python train.py --n_layer=9 --activation="swiglu" --moe_layers=[0, 1, 2, 3, 4, 5, 6, 7, 8] --normalize_top_k=true --balance_bias=false --router_z_loss=0.0001 --router_noise=0.1 --init_std_router=0.027 --norm_eps=1e-05 --tie_embeddings="early" --lr=0.00472 --beta2=0.95 --batch_tokens=[16384, 32768] --train_tokens=230300000 --steps=9784
Below are experts of layer 5 (counted from 0) of a mixture-of-experts language model. Rows are named router (the router's row for the expert), gate (a neuron's input weights, with its number), up (a neuron's input weights, with its number), down (a neuron's output weights, with its number) and show model dimensions 64-127. Each number is 200 + 20 x the weight over its row's rms, rounded and kept within 0 to 999.
Before each expert's rows: a language model's description of what the expert responds to; "comes before" lists some tokens at least twice as common just after its tokens as in all text. This comes from a sample of Wikipedia text that the model never trained on. Tokens count by the router's weight.

# expert 47
Verb and noun stems, often after a prefix, taking later endings, such as list, act, hold, support, work in rework, ject in rejection.
comes before: "ing", "ed", " of", "s", "ers", "er"
router,203,159,212,199,216,182,185,197,186,182,180,186,189,191,208,216,218,189,167,217,218,180,197,218,188,229,211,199,215,210,189,209,172,165,178,229,209,197,215,206,206,217,232,205,216,168,196,181,224,183,219,195,241,170,211,185,210,187,214,243,183,198,199,226
gate1,169,160,235,174,210,205,237,186,189,179,230,168,177,188,182,191,205,195,226,181,235,204,228,213,208,212,208,212,187,143,199,191,199,171,183,212,215,202,187,177,202,186,219,201,193,221,180,230,182,180,197,200,238,159,223,162,220,191,221,176,202,196,207,217
up1,214,192,229,214,202,156,206,202,227,200,199,216,247,173,202,194,163,177,171,198,217,209,202,188,179,198,176,196,177,211,213,207,203,213,206,213,201,188,191,195,182,151,210,167,189,189,201,204,210,191,170,196,230,143,199,179,179,166,216,207,236,213,202,221
down1,219,194,207,204,186,202,235,189,187,189,213,216,196,259,222,190,196,154,202,225,212,164,188,181,204,217,212,199,205,217,234,204,177,189,160,199,202,160,212,202,180,193,207,226,177,152,179,208,195,206,211,194,228,213,220,195,206,231,190,197,221,229,217,193
gate2,172,207,192,215,198,201,188,203,174,204,167,168,183,241,208,216,198,179,182,215,214,184,210,211,154,202,215,231,243,194,215,230,195,222,171,226,200,192,202,215,214,219,189,212,198,201,213,200,229,202,223,175,194,215,176,178,181,218,197,232,196,203,164,206
up2,218,189,242,188,209,206,223,186,223,198,206,190,208,172,208,195,212,249,203,185,207,218,197,205,168,201,189,218,207,194,197,172,214,205,202,184,178,168,180,200,212,189,211,198,170,194,189,227,144,225,194,195,206,203,224,211,169,173,221,153,207,223,142,200
down2,213,170,201,226,203,192,197,173,229,228,197,204,166,195,187,191,191,160,187,199,186,203,190,197,200,186,180,173,210,203,186,177,198,161,200,185,204,203,197,197,175,198,201,253,201,221,186,228,195,220,207,185,225,187,168,206,193,213,220,193,219,184,213,187
gate3,192,173,214,187,178,201,217,227,206,211,188,202,190,180,204,176,213,208,214,229,215,189,203,205,197,193,234,185,187,191,231,190,211,209,178,217,171,231,178,211,215,189,184,170,171,180,203,197,249,217,165,201,204,199,229,191,211,190,207,182,228,213,240,180
up3,239,209,220,171,194,213,185,211,184,184,207,209,186,194,179,204,191,215,181,194,176,194,221,185,184,188,210,216,199,221,214,208,225,227,175,228,193,159,205,197,196,210,198,194,164,195,164,167,219,206,188,213,208,165,203,209,207,177,197,211,218,233,241,205
down3,205,215,197,205,187,217,198,182,198,210,191,172,185,209,221,188,190,200,203,234,204,168,195,223,214,202,207,192,197,231,250,212,214,192,189,191,209,214,205,219,204,245,169,159,190,232,193,259,232,218,201,204,198,172,191,206,198,195,165,225,199,155,185,183
gate4,201,216,180,243,217,197,203,190,224,198,163,204,191,210,202,205,193,207,196,180,193,215,207,198,225,190,190,204,199,201,214,197,191,206,231,248,228,208,200,190,178,195,183,218,232,208,223,206,219,204,202,223,192,209,158,185,201,190,227,227,192,206,193,169
up4,208,191,200,202,194,227,232,219,203,198,212,158,202,198,221,224,216,176,187,199,176,181,204,189,175,169,167,211,167,195,217,180,192,202,225,201,180,223,174,205,201,194,192,188,214,190,168,208,174,170,176,218,209,216,205,209,164,207,198,166,185,196,218,219
down4,225,204,181,198,226,213,158,205,201,196,221,159,191,203,176,192,227,217,226,192,198,196,220,180,204,184,199,220,184,216,176,194,223,222,212,200,214,207,167,185,175,176,199,202,178,182,188,199,196,184,243,219,189,194,233,161,180,213,206,194,201,198,204,199
gate5,226,207,241,173,201,227,181,239,211,217,222,196,210,164,213,151,194,209,194,209,212,177,192,203,199,240,184,221,204,209,192,213,209,230,183,187,197,221,183,195,153,197,211,179,226,181,216,201,216,184,195,208,230,182,215,190,193,211,188,191,201,190,226,176
up5,229,216,227,194,232,182,197,195,220,180,208,201,166,174,236,199,194,198,188,199,193,172,199,199,207,209,194,216,202,163,198,166,205,194,154,208,224,205,188,191,218,176,222,205,208,195,190,234,199,212,237,207,172,193,179,186,189,200,205,208,193,214,225,208
down5,240,166,183,198,221,205,163,211,216,217,204,238,152,207,203,193,225,232,208,191,195,214,219,187,187,219,194,195,169,217,202,182,238,204,194,203,199,176,207,183,245,212,204,223,159,212,218,162,235,181,221,216,178,213,210,221,187,191,211,204,241,246,234,215
gate6,220,185,204,204,191,172,206,212,216,209,211,189,190,184,219,201,193,146,213,202,225,189,172,222,162,218,197,241,225,199,201,189,218,201,189,179,203,219,196,163,197,204,212,202,209,157,195,198,184,179,211,214,196,231,193,173,193,220,202,197,210,157,184,171
up6,240,169,190,218,194,183,189,203,187,201,209,202,199,194,215,215,226,179,206,179,204,207,202,237,165,215,204,191,220,221,234,207,227,207,205,148,148,202,205,159,200,211,170,225,212,168,161,200,193,188,200,189,185,222,216,183,199,201,183,174,198,177,182,222
down6,175,188,219,225,234,187,217,191,216,197,182,190,213,208,207,178,195,232,197,209,205,177,205,172,214,238,243,203,218,206,190,205,204,155,195,228,204,192,167,201,214,207,233,184,225,216,205,165,182,177,198,200,220,171,207,224,223,199,209,197,203,207,197,175
gate7,196,196,171,193,184,173,211,191,203,183,229,178,195,207,168,202,243,234,219,207,176,197,257,219,226,195,224,187,239,208,190,248,209,202,194,208,187,205,205,208,221,198,207,200,182,174,190,224,232,184,201,191,214,212,200,180,222,223,166,217,226,200,190,199
up7,200,199,197,238,223,239,218,207,210,246,190,184,200,206,169,226,217,179,203,176,203,188,192,177,212,217,191,191,150,180,170,171,210,184,177,198,209,226,197,221,193,164,220,209,208,175,169,191,186,204,211,214,218,175,190,205,201,205,175,227,190,200,205,185
down7,204,210,200,188,198,225,175,211,193,198,227,172,146,217,198,192,213,169,203,196,239,204,212,208,221,252,202,203,228,180,224,165,193,224,179,174,193,192,214,206,190,184,220,217,226,173,226,209,195,181,224,187,235,198,234,189,162,203,211,182,190,234,191,209
gate8,191,198,206,181,190,151,188,207,184,192,203,189,179,204,179,195,204,230,197,183,195,201,206,215,203,222,207,207,179,227,171,186,213,192,190,245,186,172,175,227,190,193,235,130,205,149,190,192,191,213,152,223,225,197,203,187,207,216,203,204,171,203,200,203
up8,202,211,210,193,203,174,216,196,207,198,227,226,216,179,216,206,202,222,238,201,232,203,201,204,170,199,208,203,181,195,202,196,211,183,193,232,151,209,216,209,202,195,181,180,206,151,224,177,221,199,184,231,195,179,192,196,189,222,208,214,227,205,226,197
down8,163,227,171,221,197,173,202,193,182,199,208,172,210,174,224,190,184,202,181,163,182,176,157,211,196,207,211,192,202,183,209,171,196,201,179,223,216,191,173,224,179,200,217,179,211,154,197,210,217,215,226,191,216,186,218,187,171,199,195,174,201,199,209,212
gate9,221,210,181,174,184,182,190,169,213,203,202,196,191,203,158,195,185,194,183,173,186,187,210,210,160,196,201,196,175,197,192,173,172,187,198,192,199,215,215,201,188,200,198,202,222,212,176,154,215,186,182,190,215,229,216,181,230,199,180,234,233,213,197,185
up9,199,202,181,195,197,191,187,196,193,179,183,202,220,223,208,213,187,188,210,223,218,231,183,230,181,196,171,199,213,217,184,200,193,179,238,230,195,196,179,181,188,182,222,200,177,209,187,219,191,219,196,189,192,192,199,214,175,200,180,231,148,208,178,155
down9,181,199,173,184,209,214,201,217,241,241,200,216,203,207,176,235,227,193,224,219,202,207,163,189,189,205,227,212,215,154,209,224,205,157,198,207,227,203,216,158,205,211,187,211,237,194,244,222,206,209,205,213,174,214,225,197,191,179,190,170,202,206,183,208
gate10,208,179,190,220,193,160,224,208,205,195,172,185,223,190,186,167,176,189,223,222,184,177,205,221,193,211,212,213,204,220,219,191,187,213,197,152,189,199,175,207,225,216,184,198,160,207,190,193,227,200,194,165,173,209,200,233,173,214,200,234,198,172,176,167
up10,220,196,217,188,218,232,187,190,202,177,182,218,184,240,176,189,180,204,219,182,180,220,220,201,166,156,192,199,213,212,192,191,210,206,199,223,232,220,191,226,204,225,220,208,211,199,200,209,182,195,163,187,200,209,198,201,182,223,184,196,211,186,208,163
down10,222,184,206,196,201,204,184,200,219,196,241,198,207,215,185,219,168,204,230,181,206,203,223,227,151,189,188,177,207,198,183,225,190,156,213,219,191,194,177,217,238,173,216,212,215,195,167,197,226,210,188,204,212,181,211,220,209,184,173,180,196,208,221,188
gate11,196,210,168,184,192,216,189,164,179,196,196,207,201,193,200,219,187,184,183,213,195,228,198,216,206,226,171,191,222,185,235,182,231,218,191,199,227,162,200,217,176,211,233,194,235,226,220,205,190,146,129,165,210,188,216,206,194,197,217,204,192,196,178,209
up11,224,232,234,196,198,248,164,194,211,194,190,181,228,227,192,165,207,199,237,170,184,160,185,199,194,176,185,215,198,197,207,178,217,235,182,220,175,234,181,176,207,199,181,199,224,179,183,197,179,206,189,208,248,201,228,210,232,200,194,223,181,202,207,211
down11,238,174,169,221,166,159,210,220,217,187,204,205,199,193,179,233,142,205,203,225,194,197,189,198,169,193,208,174,214,195,196,191,176,194,184,199,195,223,194,195,189,166,199,172,176,195,197,216,211,214,222,194,182,188,193,165,228,174,193,202,211,191,185,196

# expert 23
Final words of multiword proper names, mostly places, streets and publications, such as New York, High Street, Peachtree Creek, Laughing Place.
comes before: ",", " |", " (", "\n", " and", "."
router,201,192,210,185,213,199,194,195,187,204,212,175,196,182,210,220,185,180,169,221,161,187,186,174,193,220,222,212,234,225,200,182,172,206,227,216,213,224,213,206,185,187,234,235,218,184,211,190,198,173,223,218,207,184,183,202,183,208,247,241,187,205,221,227
gate6,217,222,173,177,218,178,210,204,179,184,185,211,191,190,237,156,155,205,190,199,213,166,204,174,193,203,178,208,219,214,225,244,208,168,221,200,213,216,228,191,225,166,236,218,187,223,168,213,210,230,200,245,203,232,201,193,203,236,200,214,196,208,199,206
up6,206,213,196,205,166,183,142,233,211,171,228,203,177,216,195,163,193,193,206,184,221,196,166,202,193,204,197,217,229,177,201,195,237,210,213,181,173,208,187,187,174,214,212,187,202,176,204,171,180,169,201,225,198,175,213,205,227,196,224,165,198,240,238,171
down6,202,210,208,194,220,200,191,199,192,185,194,178,219,159,206,188,219,175,176,183,181,194,198,191,190,219,233,204,176,234,190,213,215,189,145,196,222,215,182,180,185,198,196,192,170,173,195,184,188,177,200,209,201,225,189,181,201,187,203,198,208,203,199,213
gate7,200,214,209,234,200,183,190,203,181,227,189,227,193,163,184,201,186,199,205,232,147,231,208,191,189,211,197,215,220,219,184,192,211,198,185,220,195,221,236,195,184,221,176,173,158,207,209,181,216,194,238,217,206,184,178,204,201,205,202,223,221,202,213,207
up7,193,187,182,208,208,188,200,162,195,224,194,230,195,236,197,190,194,214,179,179,207,191,206,218,199,192,180,149,225,203,236,200,185,186,207,213,221,175,214,206,174,189,240,240,238,189,190,164,206,215,196,148,224,202,201,212,182,176,179,224,172,185,185,207
down7,154,227,200,224,257,218,166,180,196,225,197,228,169,199,191,214,197,238,188,186,216,183,197,206,179,219,219,215,183,184,196,174,193,206,214,193,211,206,186,193,235,176,220,212,196,191,165,206,162,170,185,194,208,237,197,207,206,188,176,221,213,176,175,194
gate8,200,172,241,196,166,190,211,211,201,167,203,184,184,173,232,203,216,212,232,213,181,201,218,204,184,194,165,209,219,209,193,198,213,179,207,179,180,206,232,179,170,207,222,193,220,181,211,184,201,194,211,226,185,197,207,161,213,186,199,224,187,217,203,203
up8,208,193,223,208,191,211,200,208,212,204,195,195,181,172,183,226,210,188,212,167,262,208,201,195,183,189,196,202,218,209,213,200,181,199,190,172,202,153,175,173,191,219,179,156,201,177,206,194,186,183,210,190,209,209,200,227,205,200,185,176,191,232,212,248
down8,195,208,217,189,221,163,215,201,193,196,198,213,183,166,207,197,170,222,185,158,187,195,204,200,211,195,222,206,199,217,203,206,254,197,216,191,180,188,212,216,191,240,183,208,204,206,209,207,168,202,171,183,204,181,148,230,197,184,155,199,212,202,203,201
gate9,228,218,186,218,160,196,209,186,198,176,216,201,208,221,180,230,174,163,186,226,183,213,190,205,216,199,204,199,177,181,187,217,217,190,188,163,203,211,203,207,226,224,174,206,184,158,201,175,214,227,192,196,178,177,169,172,184,196,202,236,190,177,216,225
up9,186,198,194,192,213,200,192,210,188,216,221,217,189,205,195,185,160,195,181,219,232,211,210,222,184,201,183,171,176,211,194,214,185,188,193,202,238,193,195,224,209,220,206,204,172,219,198,214,230,190,192,182,194,160,216,184,206,172,210,205,185,231,184,206
down9,191,213,199,194,217,216,174,212,245,201,177,213,189,231,180,167,187,226,215,216,197,209,181,170,175,209,196,203,197,248,204,188,194,192,229,234,221,177,220,159,190,182,195,179,181,204,212,225,225,207,205,198,201,195,201,175,191,221,194,242,224,204,182,186
gate10,202,190,187,214,194,197,209,190,212,174,202,209,219,170,194,175,232,202,201,218,223,217,199,166,196,203,196,208,232,208,183,200,197,188,199,184,168,227,211,177,187,208,171,201,192,216,215,219,203,169,202,201,175,206,193,143,192,199,185,201,214,195,247,200
up10,205,212,216,196,193,214,199,186,156,212,206,221,217,165,173,216,185,208,177,207,189,169,204,169,222,197,171,156,182,225,190,196,232,199,199,228,162,210,207,215,160,209,167,222,200,169,209,203,180,206,188,181,208,212,203,195,198,183,207,202,214,180,179,186
down10,180,173,196,180,251,173,194,206,228,173,205,227,184,204,191,187,190,225,208,214,168,206,210,172,203,197,211,170,222,220,212,186,184,200,197,212,209,214,206,163,161,222,211,200,244,249,198,217,216,176,225,201,195,185,229,172,226,208,195,235,212,207,197,184
gate11,231,226,176,180,222,156,200,180,197,183,192,202,186,158,213,233,185,202,182,174,197,192,190,181,171,201,219,190,240,194,219,209,206,213,180,176,180,212,198,210,173,176,195,204,226,200,172,214,179,156,214,215,195,203,179,196,230,158,197,191,207,220,213,217
up11,189,177,200,210,213,191,175,179,222,196,231,225,188,195,217,183,180,211,192,212,198,176,185,215,183,204,194,193,219,179,226,211,224,226,203,220,179,218,215,179,220,173,186,184,171,203,211,175,227,202,209,200,185,221,180,180,161,214,202,210,232,225,177,198
down11,192,190,214,188,191,204,234,235,205,175,216,229,207,196,204,206,175,204,229,200,219,203,177,208,207,200,164,199,191,177,201,164,215,192,209,195,206,195,202,179,193,228,215,198,155,189,177,243,204,218,196,209,194,207,196,214,189,189,180,240,182,196,194,206
gate12,204,210,179,216,188,225,171,220,204,157,174,194,171,174,180,197,210,196,211,233,231,201,208,206,205,207,202,205,178,201,225,177,204,248,186,179,210,215,176,224,214,171,171,197,206,180,198,211,218,214,194,192,224,198,172,202,209,242,211,177,175,199,204,216
up12,201,202,183,229,213,166,148,229,226,224,184,186,196,145,215,222,207,182,229,214,214,211,189,190,211,223,197,209,175,181,189,184,203,162,196,208,206,237,207,220,182,221,186,203,205,216,237,215,205,189,182,221,207,243,185,212,198,190,194,212,178,195,182,214
down12,210,210,208,213,190,189,223,225,195,206,212,193,207,219,251,190,231,208,205,207,207,212,204,191,195,173,193,176,208,212,218,231,200,179,196,170,223,196,196,215,202,242,228,163,231,223,197,190,198,204,168,205,179,214,191,184,226,195,205,210,200,207,239,189
gate13,197,202,224,189,239,212,161,146,185,173,197,190,196,207,216,185,208,185,202,214,185,198,221,187,170,184,230,184,192,219,208,209,207,229,161,200,171,165,222,172,175,203,204,214,216,187,225,167,212,187,192,205,196,225,169,206,220,213,243,232,210,191,219,228
up13,211,207,193,141,217,178,169,216,202,185,202,210,166,179,182,191,184,221,177,222,234,198,164,173,213,195,232,212,204,174,206,163,220,252,186,217,197,222,198,211,207,179,211,229,183,215,167,160,176,200,224,215,197,190,208,201,226,209,216,203,208,198,195,202
down13,208,202,154,185,209,204,190,212,214,186,193,232,219,192,225,226,180,248,213,200,185,231,183,235,182,209,215,192,187,215,219,210,192,202,179,183,184,177,234,256,201,205,211,178,216,189,232,243,167,182,182,200,201,198,195,187,202,194,204,201,224,208,190,189
gate14,198,214,209,235,213,215,225,210,202,205,185,208,224,172,214,221,206,242,178,220,190,219,189,177,214,217,249,169,220,203,196,187,169,199,200,182,216,216,217,199,184,204,248,203,214,216,160,191,197,189,212,196,225,219,182,233,203,204,200,235,187,201,198,193
up14,181,189,204,235,197,177,187,195,182,227,223,186,203,165,206,196,186,197,183,208,215,177,211,208,217,190,219,206,228,200,180,203,211,165,228,227,205,181,226,172,175,205,189,196,220,203,188,188,193,148,196,237,199,190,223,181,183,196,172,223,249,212,198,214
down14,216,228,180,189,237,215,209,203,190,186,177,226,191,235,215,193,190,202,189,201,225,191,225,193,219,218,188,215,203,181,212,161,183,176,167,193,221,199,263,161,212,211,176,211,215,224,201,237,184,201,193,205,194,210,190,212,184,203,187,206,210,152,179,186
gate15,210,218,210,214,199,175,218,200,215,241,219,183,224,209,225,197,230,219,248,233,209,191,185,142,214,195,194,169,226,195,200,231,181,194,210,199,199,210,195,229,175,208,197,184,207,204,208,189,188,225,191,226,208,182,174,175,223,179,205,225,207,216,205,253
up15,179,211,213,210,214,201,203,206,173,174,194,203,169,184,218,202,178,201,185,214,225,202,201,239,202,247,200,218,185,200,193,166,210,188,228,188,191,200,177,193,192,198,197,193,188,197,186,187,178,186,217,198,248,201,231,219,186,198,174,206,186,265,177,155
down15,185,167,202,185,198,152,209,186,181,175,196,194,218,174,173,184,165,212,195,211,210,215,220,159,192,209,221,206,194,199,199,191,245,228,217,195,185,200,206,161,205,225,206,251,210,217,188,200,209,236,216,203,184,196,236,225,225,197,219,221,185,218,211,191
gate16,192,219,220,201,200,239,224,176,186,221,171,187,198,202,248,199,217,216,185,208,192,175,228,210,188,191,214,211,194,211,192,206,195,162,227,191,226,178,197,198,185,237,206,199,207,202,215,190,208,213,195,174,184,210,214,200,200,236,188,190,183,195,170,221
up16,184,194,224,166,202,166,183,206,188,208,234,200,210,185,189,153,194,184,197,207,188,217,159,244,235,204,187,196,176,220,229,222,210,225,188,189,210,236,228,207,204,201,207,184,181,208,179,186,168,231,224,211,214,194,226,212,208,199,194,173,202,185,224,199
down16,206,219,198,175,168,197,224,203,201,168,164,220,184,216,191,162,209,206,203,222,183,216,205,234,188,178,187,230,168,169,194,226,172,210,188,177,189,178,190,190,185,214,186,225,208,166,204,200,213,188,194,196,189,202,207,179,179,180,218,175,195,199,220,184

# expert 19
Suffix pieces ending Slavic, Germanic and other foreign surnames and place names, such as ić, ski, burg, stein, ova, ov.
comes before: ",", " (", "i", "\n", "a", "o"
router,177,199,215,176,173,224,211,196,193,172,191,181,216,195,190,204,209,182,181,201,194,158,185,191,203,230,203,214,244,233,183,191,150,202,221,229,241,214,214,191,210,223,233,222,192,166,175,198,204,173,244,211,215,216,208,221,210,185,213,207,180,204,208,217
gate6,178,172,200,184,198,199,178,219,187,197,195,203,208,229,209,195,203,179,184,196,203,206,161,197,179,213,207,244,232,229,202,244,222,203,220,203,227,229,227,251,198,214,213,210,166,242,181,213,201,235,201,178,198,199,214,233,194,187,215,196,192,226,179,203
up6,181,206,225,215,192,198,194,195,192,198,199,175,161,198,219,201,205,233,209,221,174,209,180,184,216,229,224,204,195,203,193,179,219,228,156,198,223,175,202,184,199,224,203,208,232,198,203,246,208,214,184,223,192,187,230,199,187,217,185,194,180,193,211,183
down6,197,215,208,199,223,200,206,219,190,242,201,199,202,183,207,167,211,219,174,214,198,223,219,174,191,219,209,206,197,190,216,208,199,206,206,181,191,201,207,155,226,186,213,212,208,197,201,236,238,198,189,224,201,189,210,206,165,213,187,163,196,182,187,168
gate7,181,208,234,200,198,180,181,170,215,231,218,181,206,195,165,174,220,179,175,198,246,170,179,182,233,215,187,230,198,186,180,192,208,176,186,200,220,266,193,216,184,220,214,225,170,178,181,215,207,155,208,180,221,212,225,209,199,178,188,187,194,205,177,199
up7,197,199,187,167,197,193,203,234,236,204,200,213,213,183,201,238,202,177,216,195,187,192,214,194,214,187,207,177,181,215,230,202,207,185,210,213,200,187,177,199,224,205,177,218,170,209,186,200,226,202,198,186,179,175,164,191,213,137,212,158,186,219,193,170
down7,215,198,215,204,204,218,192,168,184,214,192,204,246,219,206,190,220,203,201,205,197,217,178,165,216,179,207,205,196,229,186,205,190,209,194,207,183,124,219,179,197,220,213,235,180,213,224,174,235,199,209,202,200,176,165,202,192,234,237,171,202,202,187,215
gate8,169,223,199,194,213,192,233,172,223,183,179,194,227,204,216,211,221,217,200,184,193,196,202,201,252,221,188,194,196,214,206,219,209,224,207,207,190,202,219,178,189,191,187,168,185,214,233,200,216,212,210,163,215,213,219,183,196,218,192,217,240,174,216,234
up8,181,165,217,176,191,207,208,192,230,178,174,199,210,195,187,208,161,206,223,196,157,226,216,223,203,178,174,206,200,214,194,230,215,234,164,253,221,170,200,163,233,248,215,189,194,228,189,180,203,194,202,171,170,201,195,191,201,221,181,217,233,216,181,203
down8,195,182,183,204,184,194,218,196,171,202,177,192,187,191,211,274,166,177,222,199,188,183,193,213,190,179,211,230,192,153,204,227,191,223,212,198,210,206,187,203,215,195,209,187,216,223,209,202,182,203,199,156,235,213,209,199,197,218,179,197,216,192,206,251
gate9,201,181,149,196,200,185,231,224,194,188,200,205,223,182,218,231,191,210,190,184,185,190,201,205,184,223,231,174,223,203,203,229,214,199,212,196,228,191,192,183,239,193,217,153,194,231,209,195,193,200,228,195,210,214,207,183,201,169,202,207,203,200,200,212
up9,220,172,185,210,220,196,159,186,197,229,235,245,196,211,176,229,206,190,186,226,210,206,186,215,196,204,193,169,231,174,194,204,168,175,205,206,206,183,200,173,200,199,166,182,182,200,195,158,202,195,213,204,219,212,225,186,226,180,173,178,214,187,200,207
down9,196,225,215,192,187,149,211,173,195,213,215,204,197,172,219,191,176,186,189,211,205,196,198,244,208,246,207,203,231,207,219,201,208,228,200,248,218,191,214,205,179,213,229,182,186,207,224,195,200,172,178,202,170,173,213,220,194,193,188,202,227,226,238,180
gate10,213,202,220,182,202,212,185,170,171,201,188,170,179,211,209,195,215,217,208,170,223,213,164,187,219,225,241,202,229,205,220,214,204,194,235,204,193,180,150,190,194,218,189,231,222,207,177,215,230,205,203,209,199,202,188,226,215,174,197,215,178,201,182,233
up10,210,200,230,215,185,253,190,158,207,253,204,202,222,163,196,163,209,225,162,202,195,194,200,181,229,181,209,192,224,196,186,182,180,200,173,200,237,213,174,179,158,225,168,216,199,220,196,170,190,197,194,195,212,233,156,218,204,210,185,193,189,207,186,205
down10,198,198,230,150,201,193,185,167,196,185,200,172,192,206,180,180,219,226,181,190,213,205,202,182,209,228,224,204,196,189,206,218,185,228,187,179,193,199,177,178,170,206,204,206,214,195,190,151,231,217,202,198,219,207,203,212,210,216,194,221,218,158,175,248
gate11,205,153,200,200,209,157,189,192,203,165,211,195,220,180,189,180,192,206,237,205,183,170,193,204,224,219,162,213,193,206,225,193,213,231,180,207,237,216,231,242,199,190,180,173,190,223,218,182,206,201,201,174,229,203,190,223,185,210,202,214,180,198,225,182
up11,194,199,197,210,192,187,203,197,211,206,223,217,192,217,174,195,195,180,204,216,162,235,184,201,224,216,203,196,209,181,184,166,200,217,143,156,249,220,219,210,196,230,187,202,230,202,180,208,176,190,188,175,225,219,181,205,218,197,178,190,164,178,181,197
down11,213,241,242,229,176,178,202,199,206,201,204,171,198,153,214,190,200,217,213,221,221,216,157,183,217,216,220,195,228,181,187,191,202,159,195,203,217,180,183,212,190,179,217,176,180,204,230,217,202,228,205,183,212,184,198,193,188,239,188,185,210,219,203,227
gate12,221,179,182,178,192,189,186,181,170,199,181,186,203,203,227,182,162,162,205,235,192,198,196,181,235,209,190,207,195,207,216,205,195,198,200,208,193,192,187,195,171,192,241,226,209,189,184,228,176,188,241,227,220,224,190,226,185,189,213,218,176,221,235,202
up12,177,189,180,211,170,246,195,198,213,188,204,185,183,154,192,207,204,187,207,213,217,233,213,208,225,206,197,208,191,227,177,197,187,225,225,222,183,235,187,199,195,196,205,185,163,185,212,188,149,171,193,177,195,192,204,217,170,209,189,144,235,221,187,211
down12,184,203,203,203,200,204,225,201,205,203,193,219,204,170,204,205,184,180,198,195,214,245,201,215,217,187,197,200,176,203,206,222,213,174,223,264,176,195,226,239,210,209,207,193,171,192,218,183,188,226,209,240,228,211,189,196,215,170,203,192,213,228,183,188
gate13,197,165,188,223,165,205,187,209,209,160,196,229,150,228,152,204,203,218,179,176,179,184,181,175,209,145,196,223,246,213,220,187,164,163,211,168,208,211,206,190,191,195,195,211,163,202,193,186,171,181,197,218,214,229,214,203,209,186,177,196,182,212,160,212
up13,199,184,185,147,191,207,224,197,191,221,203,216,194,236,232,213,187,200,210,210,226,209,208,167,210,192,168,203,182,228,226,156,184,178,210,187,190,190,204,199,221,234,214,213,207,206,204,232,191,207,228,190,157,177,209,208,186,246,191,162,180,225,197,187
down13,150,176,223,188,248,196,155,225,213,208,188,221,200,214,191,198,168,205,211,194,196,191,217,181,183,206,223,218,177,203,242,169,216,179,212,180,211,187,207,178,194,186,209,187,194,188,187,197,197,213,162,175,183,234,194,203,169,194,211,223,159,211,227,210
gate14,163,223,193,192,198,224,221,170,189,196,173,188,176,235,171,194,163,213,210,169,199,218,202,213,218,219,196,204,145,191,224,242,123,204,190,181,217,183,213,181,213,194,185,197,192,187,186,186,206,189,214,156,202,197,174,212,189,208,219,192,218,196,180,242
up14,191,203,192,181,180,187,161,227,168,194,215,188,188,197,186,207,221,182,194,181,200,248,212,243,214,170,202,210,190,199,210,190,222,195,245,190,216,181,203,172,212,197,192,231,193,199,213,216,187,190,162,190,222,148,196,196,216,193,197,213,208,188,197,230
down14,213,213,196,218,206,209,191,204,176,203,185,232,185,223,181,175,219,177,202,170,137,217,212,221,180,214,190,237,185,197,225,230,216,172,206,221,188,192,211,213,221,209,167,215,205,181,211,182,186,227,196,169,214,192,197,192,181,240,196,229,219,186,215,194
gate15,180,234,205,230,168,181,211,202,199,205,207,213,154,220,240,237,223,210,175,227,192,180,210,191,190,226,203,186,223,235,209,201,182,181,216,214,213,231,198,200,206,190,186,191,213,225,215,183,169,163,239,200,183,203,227,204,173,165,170,181,196,206,224,197
up15,169,213,171,179,186,199,207,248,182,200,197,208,172,207,204,237,225,228,205,170,196,179,183,193,211,199,212,205,210,254,186,219,221,197,204,197,189,248,227,214,202,204,220,213,188,185,171,199,214,201,200,212,210,206,249,223,190,197,197,196,210,232,180,220
down15,217,220,183,217,231,209,168,219,181,207,197,188,187,187,180,160,188,201,238,203,206,216,213,218,189,176,189,169,161,157,206,199,233,226,166,201,180,164,150,204,178,192,198,222,199,203,208,200,193,219,168,214,235,217,201,202,217,238,233,206,181,185,207,199
gate16,214,231,178,250,211,192,223,204,218,221,204,188,194,174,222,196,185,221,188,175,198,193,199,160,232,202,174,187,233,206,181,211,150,203,226,188,204,228,189,181,217,200,185,230,206,180,209,188,183,188,180,217,245,179,205,188,202,199,171,187,221,178,217,200
up16,222,181,229,190,209,169,224,160,174,200,196,198,189,203,189,254,229,199,184,180,226,213,219,207,194,183,191,234,192,190,211,187,186,227,213,196,216,162,167,181,207,192,179,220,219,187,145,230,182,192,200,186,167,199,186,208,177,173,241,205,216,206,197,171
down16,186,189,183,152,224,174,214,175,186,169,203,226,212,198,211,239,227,213,188,258,186,222,210,199,218,225,218,199,207,200,180,174,168,213,199,200,217,162,181,194,190,188,205,214,235,225,162,194,197,169,212,231,191,227,224,194,201,213,227,210,184,217,215,178